Experts of a small language model: vocabulary 15636.
Below are experts of layer 11 (counted from 0) of a mixture-of-experts language model. Rows are named router (the router's row for the expert), down (a neuron's output weights, with its number) and show model dimensions 0-191. Each number is 128 + 24 x the weight over its row's rms, rounded and kept within 0 to 255. Numbers have three digits each.
Before each expert's rows: a language model's description of what the expert responds to; "comes before" lists some tokens at least twice as common just after its tokens as in all text. This comes from a sample of Wikipedia text that the model never trained on. Tokens count by the router's weight.

# expert 48
What it handles: Measurement units and coordinate symbols after numbers, such as km, mi, m, ft, °, ′, N, in census and geography data.
comes before: ")", " (", "^{", "3", "2", "."
router:108138103163155088102142152152159102143136148133103102103165175169145110130152151123132139119114150180114162183129143130119173144108116108080114104126154138162169162152125144118147111096108128066158147149121116098157139150140090140115087158110134106159135134166140135140103144124110131167132135096131137101150142154092100110080107136135142157080124159102156143126126084117162134138179172118131097130119117094143106135110125094116127169125103111095106129142100143125114104115097113114150162111162100148148142117152138099092129142143109143123147125086123146120108144148136093080
down1:156124126123138131086082148088152128137130187130118132127127079124126144151171091124122122164127114138189177125099109140148085137099136130141128128054053125149128123128127119128170142123144114063129165138144133138182109115124128121132135139176139120141129083122106086136131164128133181127066141130134135112135132129126110128132134135117124125129120117120140124128186134099127131091128128140113108130135128130105119128138120133120073129148065123127128103132128144101119196099130128125128125140199085111126133133124125105131122117130188157071128122133131117118161130120133097136

# expert 35
What it handles: Single digits inside years and dates, especially the 0 and 2 in 2020 or 2000–01, plus present in year ranges.
comes before: "0", "1", "2", "9", "6", "7"
router:135144107109132096094153149158107105117131163127115078154103105116108095129103110153134160104111134075141111158153095145131132156148109159165131164150131140096109127115110100127107124103102146074148151118113163135149140155117139129138119126151143146164090087116131128116075137141125121161122094113155142083181147160095081130148139121096103139098166152124116102112142121135169134137178130161112124118152153128085143135123136138114094120111099125125072100143154120131131153156158109116136114174142179105162163098106098131133137135146123156110083138087186150150132128154125128141
down0:153130146088135164076178157111100123068156128105116139129136122111139129133110131118115191121114125129154086127135159156115127126144142207143094118113134139124182128127119115134126122150103129192141068117133157144132127131130115193089127132109127139120148154108121135133134163143126130126135123084098118135131126087173116142115155128132131147126126118127129134078134154130133115074129122113056121157130136120180148092123109110123132115118126125191130125129127111108127159103127084104074110097104098127132167125108115137145114095130133168069122132119143130127130160151125125155

# expert 4
What it handles: Separators, hyphens, colons and function words inside sports record tables and infoboxes, especially MMA results, football stats, coordinates: |, -, and, :.
comes before: " ", " Win", " first", " .", " second", " Loss"
router:132084094166113126173084158136112122132148058105117061145150175100145117126120126094105114112111118151113161109141109123090147127139096109109114134114122181117157138074145139141108141155145141128153128098133065133098158100132132167160086116150124145132157158087133173142124099178115145099113114174106137172119157134155111137088158138141189123125180120117120118124103091124133146127108113137115099127108128171156138137126099110145120114111160127146110117126141146154162139152166127099131153128101101154158122131161130148132114142101139125136153111118100115137124141128106128093
down1:109189176129136148130131107079128134131136147118155121167143114160128076142118127134160120117121119134133137167128121123146077091139136120141120140170081089136100128145088128146115158143129105135114113118116129105155133156108091129134125158151066127128113143127114135137135132128125141169134080175133142124165137119114130130183135119128125161131117139020129124127127167128146122187177161125127123129159173142133103109127126133118146137138141128103154087124146147124136132120130105118126104129120128112077181110122121111110076162107138089126114133094117122130140155055122109132

# expert 31
What it handles: Periods and line breaks ending sentences or paragraphs, and == heading markers such as before ==Early life==.
comes before: "\n", "==", " The", " He", "The", "In"
router:160080162144173162108100112158094120114144174101114138163113103151116148113138104158151118145116131159130129125139149168121142156109080127150065143151153121101116126109103161169141163144108101142080095093123148144113134092135125124082120122129155141118172135169134097070072148114110155119126138122086143138146142111153121116109164066067102125095088122133091103146131132168136102149098142128131129136114098132146124143112132102121091161107138104084118117113138134107146132118132104146133135158111110127115117148148127169155174146120120144159131150137118142127127136165137166135
down0:093112126135128125128163123128127076128126140147133118111136124163139137105135137171142130108128110115159128133160164140132166156129139155128166155092178119127134130134119122158130135189097145129133125129144133128157128118080118130117110064124169152122091130124146135123030138035128111064140126124138089132123132113116125089129171107125200124135127149134114128076105154105218121128143173133121117154109125129127153128112141146129123123129096128148134152131125130133108094128125128155158139108129126135129135128146159106126133074131127123130135128123118114087118120153121153169

# expert 62
What it handles: Music discography and track-listing contexts: song, album, Released, Billboard, plus colons and digits in times and years like 2:53, 2020.
comes before: "0", " \"", ":", "3", "4", " album"
router:073096159137086135116109157146121088085144138137116092123108132138098128144136103084121129157149149077059128140152094114127168156116095091089164141186154115085123115104129139130141121163164139134128151144126123168153152133114132160143100125096149130182123144168140108137130160168119139124123138127131130118119109148129129113147098134157149122125154105133085153104162088110147123102119081105108107150156098090100134111115136149129158121126146100131108111143162133135132128090162160124166142105139116120121151155084155110148131159146105158107133116126167127129120141161171091089
down0:122125152077134086124118131103126123185150129121117123130110125125125119088130109147153113161106096153114173136126150130121131171163095128155175134166105126106121119111127130085152127116150118129128137131149089129144119124130140134118150128128133146102113132129130121123125170107127159168129138204134119133120130142129122101108135190120130084129090154120118118168063127131145152154136139170132119130133142184126131058086118137130125133117129148071090139126081126120150106179166130158104116092069138117132088133138154139127125194103096132119152170173129139123114120120132102122

# expert 7
What it handles: Digits inside money amounts, decimals and sports statistics, often after $ or a decimal point, as in $6.8 million, .440.
comes before: "0", "5", "3", "4", "6", "1"
router:115109106158120127132108150134122111143124146119093092093162126162132122154122096149145135114122123142135111139169144132053140141120140097147134159088149154169119150118096113143126124148110130059145117134112140102152133131135146172114154114092176141115117160139119116136100119106119138113108109121146086135104175110147077130129136152150098095143157136136107141138134088180143150151161160125139091155113129151096093135137100095151131147107114132121102129173175118158147097131132113102170127103102159135189133115123161106095172142112134134174092113096109143140112107163121087090
down0:108127091132122124093116093136111124076129130129143095143104069132129140146070213128121120107172109145077129125121174148098140139132172121120140141107164136135073114154126140129122144127119166133131146124178120140128111120094129123134141044171171160109120128136145129114128133131127120125117126129124068146114146151147122155151128180142092124134096113109149196109097138128110126128157131129133129181132135107123100178113096117166167129134155094164126131106127128190141128127091128146144106128124131134143133128157135127128119141149118101105131148142108123126149082114124154126

# expert 49
What it handles: Digits in geographic coordinates, unit conversions, percentages and dates, especially decimal degrees like 41.389933°N.
comes before: "0", "8", "9", "°", "7", "3"
router:115149092138122142128105146146142115128105121147070079126154144161119148137136087134113122112120093159128122096149095141082148121124109148109077106119128104158141106106133102093155160134087085106156155127113074132141151132138106169154143128125143121158118119102141160128062170101123117165118109133143104119118141129100132107093095138157124149124138147139154132158106121185108151135177123151140168170165148155130137133122106141131152131144124095080095108154131157102118085150118134133093110177132150154150127118120132119093132166105107161121096139131159145174115113176137107105
down1:128132102121130159129189135094166107095136161093154105137126127135127198082136149162104107150115113144132125116131144145122133129190156159071118153126085125114175151152101119111129110090140133156135099131144185139110105102154153170124160106109108213128089153132124131141131119126153135069141156148164145167130083147118157138105133096130146126106084116149114115087121134113125101140116139123160107111135130128134100116137135128084121127107142169122117125122114122127123135137128123127128171164083131118128161153122133153130135138099115188116126124153156165101140106153121133121

# expert 33
What it handles: Column headers, infobox field names and section titles in structured articles, such as Date, Location, Preceded, See also, Label.
comes before: ":", " |", "==", " by", " ==", " of"
router:093117125135117153078157084146153080177132154114122127147105164090127163136099187121152122163154151105125091117097136126117158115143126160101165132144121124105118154109089147118114105077152134142115122198125104151120139108088116180118145118151092079105144089110151122140133128148112126128105102139129150094152146163165149148104121168147100106154173123106123121100138153128137146106086143119115140123130134153159091125100144101167106132118146130179112150130108136115118104143135136152159107107119133132140152091144123154115089144182174116096138129121107120096116114123144114094
down0:128089108118158144106117120095117128167141116123112115156102128146122140131168120122141162164065086129100121121127163128136127137074097183144107103127124097119120131132131116117132136056159150144111109151130135178131096079134108131132134156115128100127133119098142158158139153125132120129149067109143120141126127125135129174125128185129118132112213102144124148156135105121130117129129137116188133145123118161130112106105144156151149117114135115084076096128129175115148116152121185144103140136096103129112136125160148156103122165128125167137142107140107059124128088143126142131

# expert 18
What it handles: Final pieces of Slavic, Romanian, Portuguese or Spanish names in sports tables and lists, such as -ić, -ș-, -ão, Zrinj-ski.
comes before: " |", ",", " (", " /", " de", ";"
router:095106112125156160120161143152142173128071102119155145125149103106152078084178140147123147107099113080138102124121157093121148098120128159139159149128119122104128115111135128086119106099105085133139112140156127093134138120161110136118136129149123175107114146101138165142118145179128133092098136115141182168125091109100133144085142111134072158103104130131121089144122117179108092108094150150136154162151155131081135134111170145167134134127135100123161113114099135134132103187145164091132123116141126151119162148132142094128104137106147108132116165108116111118163123118127134164
down0:103128125123122087131135174109135159129125107127100112129119108180143117132131106129087123118122140082139116094150182136168120128117087121107109126109171123096073131126129158159113156127131112131148155165128117120104131135131116128125128089125135171145138093085105142140126149074155103149094106146155139123139125124139130085119129111119136095121127130118164166121153182115127129134117127119159092099074125140145110181091146118116154108111173121180072101107124120139117118217126108136148113086145087138125136112107124127111129103136131117099140128124145163103135139127085087080

# expert 22
What it handles: Month names in dates after in or on, such as on October 4, In June 2013, from December 20.
comes before: " ", " of", " century", " January", " September", " June"
router:159096167139143122110112121085153135133090151134171134118114140155112163102113089156177114157125126130124088138095132134137111129166169129116149124160124098150096105157134177091123122112131119166124119113144089127124088131136119092125129130126092155116111096090117147110144154155152154146106090151084110119166140172132119088101123112113146109109122134121176142136103129156099172118164152075131109110102148118096142140174129119101112103150087148168167139115132162126185152105123143161145102094111114114100160133123124120103165128113134104120153107089138100122118109133082157145
down0:126140101111123127129137078153165129133129110149141130133105137135140109206124128129178122124113130120128061112129129132129128143092127123128103158135108139129139050128144171144127144129125118155132123105131130146201127115125176174137127079102112109051099111160118099135127133112129079130125026125173122110104134131104142123101139147127195128143095117098179126120123144104119111119126157124091110120079119114134121111156163155125129124113150096145127128147137132151124128144135123148128113147142151128119102095131132130083159123126123146144095143101123114139133130128131166123

# expert 15
What it handles: Pronouns and head nouns ending a noun phrase, often objects, such as him, them, forces, players, unit, groups.
comes before: ".", " to", ",", " and", "'", " in"
router:149150150153110133128087096102102127110121139118154162118146128167095154102139154101127113130164159122125120102133130122092129080106098125109110155145110156120139114143136072148131117173150141076119135128116145129133109110180144143135110177146072126154134180147103135105155133117096136163103130156121095138101135088106177107113130121086099088101151112126148164136145159137122105122125131178162149125113162143101115093137135091137140102114154132173137090150095137121144109151141103088101111139110144102121121101090129122147148133125133134169151125163107148126132109073103064132
down0:151131111123095129151178125077132132136128108117089093130143157107110126105131084129119148140128109107088161127108137077104113129140096142129122098129087104126163107165138165130109127116112128168157125141129110192080128129138117126126126052128154129119118098158093107151161114103139128165171134130114145128145129101113114119102158128104154102139166155139118134114083180123035128139124161125057127127138095142111084125119135152128081164118149132149099142131131116097145137136147109188123147119116127139139134134150104129133124131168135133141126141095126124122101127164101120122

# expert 10
What it handles: Official titles and ranks before names or in biographies, such as President, Minister, General, Governor, Sir, professor, plus some team-name pieces.
comes before: " of", " in", " at", "'", " for", " John"
router:186155158106112137097116116108125166150155138107131152127128147122159148103136120143139140124133103165175114127127082156146094118123106141140137103113084127113115177154080148094149127104141118099132102112120124090169102181111120147138121118129127167070149121107126157142141155131109153124133147182119121115120095127123117075115111098094108124111100109122130137119157171175107140148147089115151157116135156161171088129095174140133131124129090152153166153129129103110093086132123120172128114154104156149095117132144125147134118110160182109113144108120104110104131099138103126176
down0:145178128123146136125103128111084148127115136131180128115130120079088129117114115132130127154140116129119136159123097126184182137157130173130101118143160115131087121131140134135195115206094128173106124134128128112117152107130126139147208198132126131132121157097135089124200118128097123084121142125151129128131116136108166152118121185142123159150126158142087156119138109136134113088122108131125162125113110142106124131121129125176128151144130128151108150119134104136144125133152066136130156104107158132105145112128107149168121121124129145116118101100129125177167107141150128122

# expert 41
What it handles: Dashes, colons, bullets, pipes and spaces that begin or separate fields in infoboxes and tables, such as Position:, • Summer, Senior/Youth apps.
comes before: ":", " ", "0", ")", " (", " /"
router:156096120112128115124163148164133128142137135106095052123141124122123126110163127128172141120145105162117132159088097095120164116148096172084121133119168114127077140113156132105145136099161151126126123124146117137139162164104064131107137119134094107157133119155133148147080123169109126140159103115129167149189135124112112163114103106126119179109084163113132143111159102116104139119145160101120097146154143093167121127146161142124126161132105095154082141109109116139091104112146123139114138155176164140120122144111142155128098145131128128087076124150148127128119136142095149089
down0:107118131121104156118130100129087131179138132130148153108139116156125142125138097134127115137126099106202124124109130137125130137133157135145086114150132121136116129131099129133157125182115066152153084116128117131123127167156166113128175231145113147126121131125113128124171134101158104130122132138170133123101140134125105129164110126102124108120145126129111173120110223112130110156143130128122121112158128063113130144126122088141129126130145113143110149104144127182099137131130121133174127134125134090136122119172127086141162118137129131123068114145130129090115079125120142076

# expert 60
What it handles: Individual digits, decimal points and commas inside numbers in vote tables, census incomes and sports stats, such as 31,352 or 32.6.
comes before: " |", "0", ".", "5", "3", "4"
router:120128105134117144109104135150158112119133099140095063179177137127111149119099133165122132096101139163138130177130138144126181118149115135103132122100132181148118155114118100155096117148156148080147145143094097106132148098113136129143128136105120123136131133115124143152075172111120117129137102088141149106102144177095149128126122151140143135149137119176072127149166110177145128152157141133160114159114133108092100081126127092099135102155091122099108112171119161158151086098119124162167120136110162149158128098130112099102108133132108146150119134123145112139109101151165103100
down1:156107127122123117123130177101117121160154100133087063126128123094106118127103131128121111176120135128168129145050097166168133109137128124111167088101141198125043115084096115146126142113131152125138133129098142139124099147114128125167164066157117091120091126181150136113136153120111137128135129128129133119123123147137126144125122127122122110131085145128145089122135131124105142128097134118138078132121175120119114084137101119071129101141198133110116156134129144184140140128101127112100124128081134158126127157123135113124105107090140095127161123148128127126127130120128136128

# expert 30
What it handles: Values in taxonomy and infobox lists, like Order: Coleoptera, Caryophyllales, Class: Reptilia, and -idae, plus genre and music labels.
comes before: "\n", " |", ":", "-", ";", ")"
router:173071130164126143097147129129152126156162129157145119140087137103123146113154075106111141128109133132096085092086152163134158154117122141087144141167148100115109149111127122115168145096114130110158143166131086140130163077125098092139092149160161095141111126129146111151102104164145137118121148100143117117126063131127121174093108159171141109132131118112151144175143084128125107091171140107103120131103122092134122150140136125165121144166181106139116139115099103098122146129116132118111145091176120139142139132119134144135122138163114181083152131097151136125152115134138106124
down0:130183232135128126164115147119133113132130101122140078139165120141132131047084100142132154134134098127161088117132126161128143142137140165175152152167097108134141117127150108137127130127127175116102119128095136171129084131112141155119123128125168115128120079124135120126131056099113155114139142114126158128160122173136132122092101128118160115122140133139141136150116147147145113122127123138139199129120108142107103181134127125114114131154102110129127094126129112145082082148126151162114101075130123147130126115102138151144108157126131089154112118159121097139126162151126124132

# expert 29
What it handles: Nouns naming institutions and administrative places, often after a proper name: School, University, County, city, town, district, Museum.
comes before: ",", " of", ".", " in", " and", " School"
router:137137133114134176101078100110115151093095136071102131109126183124152143114129108155089142134125137119127112150117102110124154090135088151128124087141157154150165158130159147144122107129129107106095112128127132105168109141137125107117097135127117118151125123102133183135146133143138136201128158146122134079110112120132150129088107108149116112118112150107130107128146165108208101184173166143127126109109145136166139110130139152121093170139096104121158098117111139116102141159086112109117099092168131157111138087143101101166147155140129120153145158127136152113126081115126122111
down0:133161142143133135065125146146140161129144125101121133111130159089082125095127139121084108126130179140145131118097144108141122129117109147121108114105137133102133129123193114140120198127083144110150196138146132130123172114140124123139120112140126138099039136128114132126128116131151134146091157133125116094101128130132084133062139090139129132161144126086118120133179085105110127102119139119140116076129133147145112076118134169148136124152154156126119130137086128094137115108120146140115118159108085128126115120124154116142175188103091134125110131123144114120124071097140136115

# expert 25
What it handles: Prepositions such as to, at, from, of, with after moved or located, or before places like New York.
comes before: " the", " a", " his", " York", " an", " New"
router:133155115092084118141123167083094179137136130117077131183143151148161076161141139140136166162156108170153159137126140129144175110160135106162077114107134118163134147133135165101176145123132122155141104127097108083139090125099124110072140118088114102182124123109120116132141113118147131112128122171098120146134137163153081111127149097124124128123091100119141141103162108137119101128127089120141099125141107160166106155095132161128133115102078130114150159102160135126111127135120118136128106188163127097109143100126113149131094084145158117111130126110115128133112143149117120126
down0:090151039139121121107112145125151074109129179111147131152167129108072115118129124128154173090131097132144138161106207119087115155121131125125135097133128127127136124123146130122139133142128128136119142109153149104131111083131136124130111132104138131129101127162128123129194132089125132139116159131136131130117090126119137107144128131152199122143086122128109105128133131187112137115159150127135132089128153131114119116197168129128105116135175129147108157178130110136127139140140134173137098116159136131151158124153081117123119110105133121122111100054127127126180122127125120094

# expert 61
What it handles: Digits and spaces in table cells and year numbers, such as minor-planet numbers, catalog codes, and 2004 in dates.
comes before: "5", "6", "7", "1", "4", "8"
router:148144095110105144097105131163098097126131119101111084159164179093128159099121124080122114118149141105136084135133141160167101162127142079147130119165152140126113141105115128113088081166093145068161159120113159157112120160128078130135116121144155170126161100120103152142062117111123131112110082127139113146114121146108163120156130140153156103120157136126103125140108106141156139138135076128157140142152152158095120121141115139088130115130101105141101144155159141108141137137129146131130151109162185093161161123106119116128146114111090128107111142096169127103137163160121129148
down0:122162121099115128121120224133117117122095109136150173083118135138135145130156132124088115154165153146102131128142142149129152117130158123122104126140125119126150135130124124111128110144125124133126128138140117111162143128099144129151111110101135128100091147103139128067129114119129129136108094099110142157150132181126186144110132125116129141075115077115130150128057083108120140179128118129133086110111144167120187126171127110116134152139070133126120139120168075125124141145155135089127125125194131098121126139128131140095146086101126116125118167151148118119130086144181125088

# expert 63
What it handles: Individual digits inside numbers, years and rankings, plus spelled numbers such as four, seven, teen in tables.
comes before: " |", "th", "–", "%", ";", "."
router:130151157113088171094117139107125141133129140129114103151139108098129125174107106144144150107097158083160136122146097165118106169160108098137148160129111157136156105154113097121154158137157159082115137132099120089125141136133127161119137117172137101096081101114132133116127130176088109155084109121156154127126112179169113159121131158154092165147100110173107090111136128170133136106163119137137186145084112119107152071153111112160141098133123112157114119137131146168132106135103121130154127089100133120151112173132138100125151128111130125150115144142143165147094090148115113146
down0:111143116126195088119122132078134120131121133123139069128106156144167107191129105124121136129169124161131133128148145182130078168162095125131128169092096147118126135132075146134107131100151158130076133124087118021171162132128149129093128118160147146127126119108113129127164151098125081112132123099126169158064129133106121116086133121102081098132119142156128132142129122158126123128116155128137098130151111169133116154123139109125103129116112127128132197149107129144133131137125088137107156112174131104136134132123127137126135121126119118157128125115095131140128126122128135134

# expert 0
What it handles: Verb stems and endings in biographical or historical narrative prose, such as moved, continued, wrested, to relieve, buying.
comes before: " the", " to", " a", " in", " by", " his"
router:143114126110089129153127083087133146106176144134143126139119137149157133106146147118122138095167120094175158097112155137114134139120153089172114107092064121116082157144153130122128133107126117140125099142113097109179140115132143127133115140138088105134105098163114116140142158103145167182129147142143126141103135114089110107102134077146131105144117074121095157118131176167154111140161098132141154162127083150135091130096102090161111103132164144127159152132169096109162093127147143151139134145129139065112113122125135148142127139177135127149122171127114118112133135092123113157
down0:146147149125126132127130184122117168130115093127159139126135144110141062125130089082147136142135128100100135099131143122122132118123123131138136073129092126153132148109137150101137136151155092117130110093179126080136104128094128115124067126157124103120116148145135142118134167080123110134125061124126156095122111128124129130136142113100146126118142094138127129058138127167130165140137120209126124102131157100124153131129149162081161132092128117097118142087120135134168122128123131104184110129140109134107124114131104176096092126080126081129125126099102141114116116188154146130

# expert 58
What it handles: Final words of section headings and titles about competitions, awards and media, such as Championship, primary, Group A, Awards, episodes, Cup.
comes before: " |", ")", "===", "==", ":", " ("
router:107109136150136141109139092126126105111160154129092154116092124114136184132134127049097117165142151131134098110121147156159100126155085121099112134170154122079106111162114105110119085149139134124138148158118138129112082133107145164152137117154118125085104152101157170126131134170135159116107146125140163093164115151088178156138112117156119107106128121119150110122102150104147112114168138137167106121095142145114132109144130123098131103094162127167149128148186108108147123168114121118143124126154153129118135096132137125146134151106149116105166157066155184097141141098101135142
down0:206163103130132146130150105127102121128150096107108155150144130128134133116068099102159118127127135162116184130114155167110126101147127145122081084127112135125169067134127104129138110162147128142130146150118125113117100111117128096096116129127093131138146125138117087127145131110116044121137121090131099156138139141115135125119128111104139140090103118185137132146147144125150133146065096129125138125127125122139117136131133142135144118130170129095154161144151137163073066133187122123149144166133155134123151134141169116187128121122160142174134118159117111127103117134127075138

# expert 2
What it handles: Final digits of years and dates (201'0', 195'2', 194'1') plus time words and contrastive openers like century, ago, Although, However.
comes before: ",", ".", " he", " and", " the", " she"
router:122118144135136088124105116117130151095080128133143137163111123171109121119105120127116155150117160131136083158118174147111119140098134112118089161116103113130137151144138120159156125133095109141111165098106114103152150170135166133121090121128094141113117096102107151097123148123122151176114142105100174122136140150132130103106136062093121158101116097115174145124116136134150151124150163098132114143152132118130102074164159058129136165087125135142153082087111148101184143124145143110140118106095161155121143116122082144148185132135091167145109155120098159137127114128126120122
down0:129091121151125136153164203118113160088128113106125119144125130093152129118133133155127140116127123127132130071104125151128125111104126118167138143082174139074123145136089133148105130116122164096116124128128138128111143137110157136120144120134137180117106115141088098094145141164073147126093164125128136124083130147121153117111141132130151131123115158140020157169136079128167159128149138143124077119145112114124131127094122134165171123113139159132153142148085119142084156098098128128098127111094154150147155126121117118110107131131126134129156099130118190120122130109122107084

# expert 28
What it handles: Individual digits inside numbers, such as populations, densities, coordinates, times and codes, plus unit tokens like km, sq, UTC, ′.
comes before: " |", ".", "0", " m", " (", ")"
router:106150125155118121117127103151147120160133110141085122125132158149138157158134121138116155104127163136111171115144139160136165154126123135101131146113132148156133149140147109103155133073140138075154146136078095106139167127114122099127086129133142084146113099114087108111094129149103120202096134097128161112144130167120093117059097156140163160117158132125130154138122094139162139095153157135130137148121120114149137089158093116181140119136115075127118124155100185149084113119103111130109156117106130152186130158135131110110144152117100126120096139113117165151116103147123106099
down1:109110138139123123133178136146154126115110134082145102134058106141131147119124127138140134113127126123129163135130125112114163073129124138109136126133044158111124151117125124116145104103127154181127075072130106152129088118117135138130151122173148152145125122174145123117132124121123149157103121171109125082202168083150106139129139130112110114119065134133128130090091132068107125166132127112130116130129128131129125127132152102135126097127113126129070127127139142089103120128128138116140130206109138127163113156127111129126129141165105129125131116141111099069097097125115177124

# expert 24
What it handles: Pipe separators and |---| rule rows in wiki tables, especially election and roster headers, plus closing parentheses, semicolons and periods.
comes before: "\n", " ", " Notes", " Votes", " The", " ±%"
router:128148113107169149116152126157126140134124123132081094175101162088138148170110085140150108139125120167109078110133164117141137119162117180117125173144147117074132128128085162113147153107150111134129130152137140165129161116169145140149118127125129127115137117144135127114102175136155136106163096088078157108116147167153102133109139121120145147099129143127165137120151102134074113131099127095124096095106104157129103115114132154169118116123178092114113129075119100087151109152117105138111138101174110150116110104142100169112177134116121118133176155116097140140116120156154146146
down1:161143173121150091125106117111111162134150072157130071105117102136168138083097158083119114158071129155098150126138127124133144128134149117193138126133129144127112123072129119199114097126137131134135141117123170143118102139176153140123133096151111147143127137120109120156129105117096160117123121129128157128121125125135079114129166104126130126116110126128131136123099127096102135125122156111130125152135099155107168157121142137133121132137135105206154116138112174096127165108106126151139162170125130093146128130111129162114177202165110148145129169122121127129124114118158178136

# expert 11
What it handles: Final pieces of Latin genus and species names in species lists, such as -idae, -ensis, -aceae, and endings of other proper names.
comes before: " (", ",", " is", " =", " was", "'"
router:113157136133180147093117137137103153142153134153134162084159115134164189141145122081126110123134124136133076109144130151160133096124114146135107135095176131170161106126139134120131094127144108105133123168129137093118093096133124105152164139169126128105085143095122141116135103121111146094101117084145106108136064102127142108129156134108118171170145154126169183139117108118161138077158113115121122117100102130109132123168105132132133133110178084147146122123126149109165120147108086130084166109151176125103122128128077131160106128133100125165153125106154146138148123107118115125
down0:107105059089099129128128126130130127115129119125125097150074130151152113144103142126093092075128104123115137076100124135083116134079134094093142137074103113131108112134138116122120125135155089122138128146135133115131148126150148127132105119121125140145115151072122123159138109130108103140127126169147084159115171128165110138132135133062143128122114097147202137103091114113129127122100134094150126116128099107119153120127077126158118123097145160132133137131136147110159124128087110139130091166124132139126147139140153099147135165132160109093115088124128022124120096134126108137

# expert 9
What it handles: Pipes and semicolons separating cells in sports tables and match records, plus position codes like MF, FW, DF.
comes before: " ", " |", " MF", " W", " L", " DF"
router:095104110133125147101150113166151125114143121154095069120143153115121147136126134120152102153146125166139121125114104112112132092140071148106156143117169162101139162135121147109125152145137156146158115125131103119096151116143115169134123117148115156155103132157109145145111149185125141099086109096123155117141097168146115163137142132148138143115112128095148141106113154138096123101091109126146113091139105153122122142135163123147148079091169094179103134075114123157094137144152131145159164187075134118188093071100123134120109118147150137109113161158101115120154100133125109133
down1:190120125127124122143109122104116171119142088152126080072119160144151127126147127120100125082130131144190103121142128115134116121094128118110100093085143166128134122117139124123114173079151130150142084162119112166124129151051144095115110114147189167139159129142106128135141124095121125126110123116209116085105101139126128140138116123183113110113092094133121121126097124115135113128127050129095160096149163135128128132131168164142133133159110144185113128134128131130108139128143139133133128111135136157128103133122152118147138130149160143106143126099129133083136127093110105125

# expert 8
What it handles: Final pieces of personal surnames after a first name, such as Horw-itz, Kurzwe-il, Trevely-an, and whole surnames like Johnson, Smith, -ović.
comes before: ",", "'", " (", " was", " and", "."
router:121127164156134159124080136138092142130114151101160162103170101136115165118117122117146158129149131112118084139181110143147106096106097157136123131106145169150170104113117111119152091119170135137109143122138115095142088122211124119129147153130110154147115159089124132092148142130120128129109168120107093111111085085107167102158147139062109118104112145108154135143120124128143101120144107191124139159143114141110088100113152102127135125102146094126145106117138124109160100167130074147098123141137107111127113122128136139153182131128123139157114143148096136154145099073123100136
down0:082129171126147129140124133118109136134131130164132219131134168170086139077152129141126125142126123137131137097130128122205113178149124166168153169116065126074107115125102124152128133095139120127128126125107126102181142108131145128124164130134111160093098161153123145128120179139130128100086117147146121127134127136129152105122118134145129142110127130131132123180128139146133154129127133126136136124100118148146057157126126121127122150129166135107115077098135128070140114115123139109130126154134084121125129078112120147068166136117139154127128104124114130134089113097081137158

# expert 1
What it handles: Head nouns naming a work, job or entity after articles or possessives in biographies, such as film, song, politician.
comes before: " of", ",", ".", " in", " and", " for"
router:136128130153132157106132107097080128146114123096144148153120116127143102102128072080107119165154146149121150119101162115129101113084096155162146160100131121108107157135135150170148107128095108126091153134134146149169157166107154129126121164115103129097148119163066128127155142124134166171098158162119127104095087094129138135122109093124099070103161100109118124133160166142127096159147106140162127121130123115136116076117170132173113145116154130147163100128123102092099117131133098123097103110094137106142115133090123131158173147124134138119145106121105150160179104108135106136
down0:129087137127190154120112130132175122120124121132105115153148122106122103106168138152111158107124132123120128128099127147154103107139172164097088104133074127129137153128131112090130109133125157126117060136131128125099110092139156136127140110138117132124168158113145144141111117119130129147141165151125110160163119128148088150146129150150126129134120129073046123128134146150102116124139123118126117120112144155118154152132117133129150135140135170128154124128128068123129127082165184165104141108128154127115137087168142148105120133126130172150083116138108130128120143160134113011

# expert 44
What it handles: Auxiliary and copula verbs and following adverbs in running prose, such as was, has been, would, became, generally, certainly, hardly.
comes before: " a", " been", " the", " not", " be", " also"
router:105146133114146117149137076125129149159100113132136141217121157174129101142089161138136142150146096088154138110127128123106106111095149114112120108143113110079154106131152152115146130151156140159111147126080090102127125132129154116103142147123087100113114103151131095114134119093117135162122146165112160162115152100138071153140175138120132139163160103127134172078121111104093126144105135113164131117179126158064132142143108079143130101104145136124136101139119158145147103124136119098143161147126143096095135126101108159164142119116112134158106098116117087132151125130164098136
down0:136126089147148133122102128113152141149106110119146171122147102154127066158114116108135085161128151177157123064084102112130124114119125153114092140123122120113129093126168118157152148121085128153128104138195118140124126125166177100134108160119130121120196136155118099116166107127140106076131128118125117121113145134148091133099114173140117129168130128128120118105133126125142104126173109117117106110081052165132133119127115117075139149114113114147218129139133144132144141146122131148109122119096095125120143132156145128118128098088130157133170109103134129122126118146163120129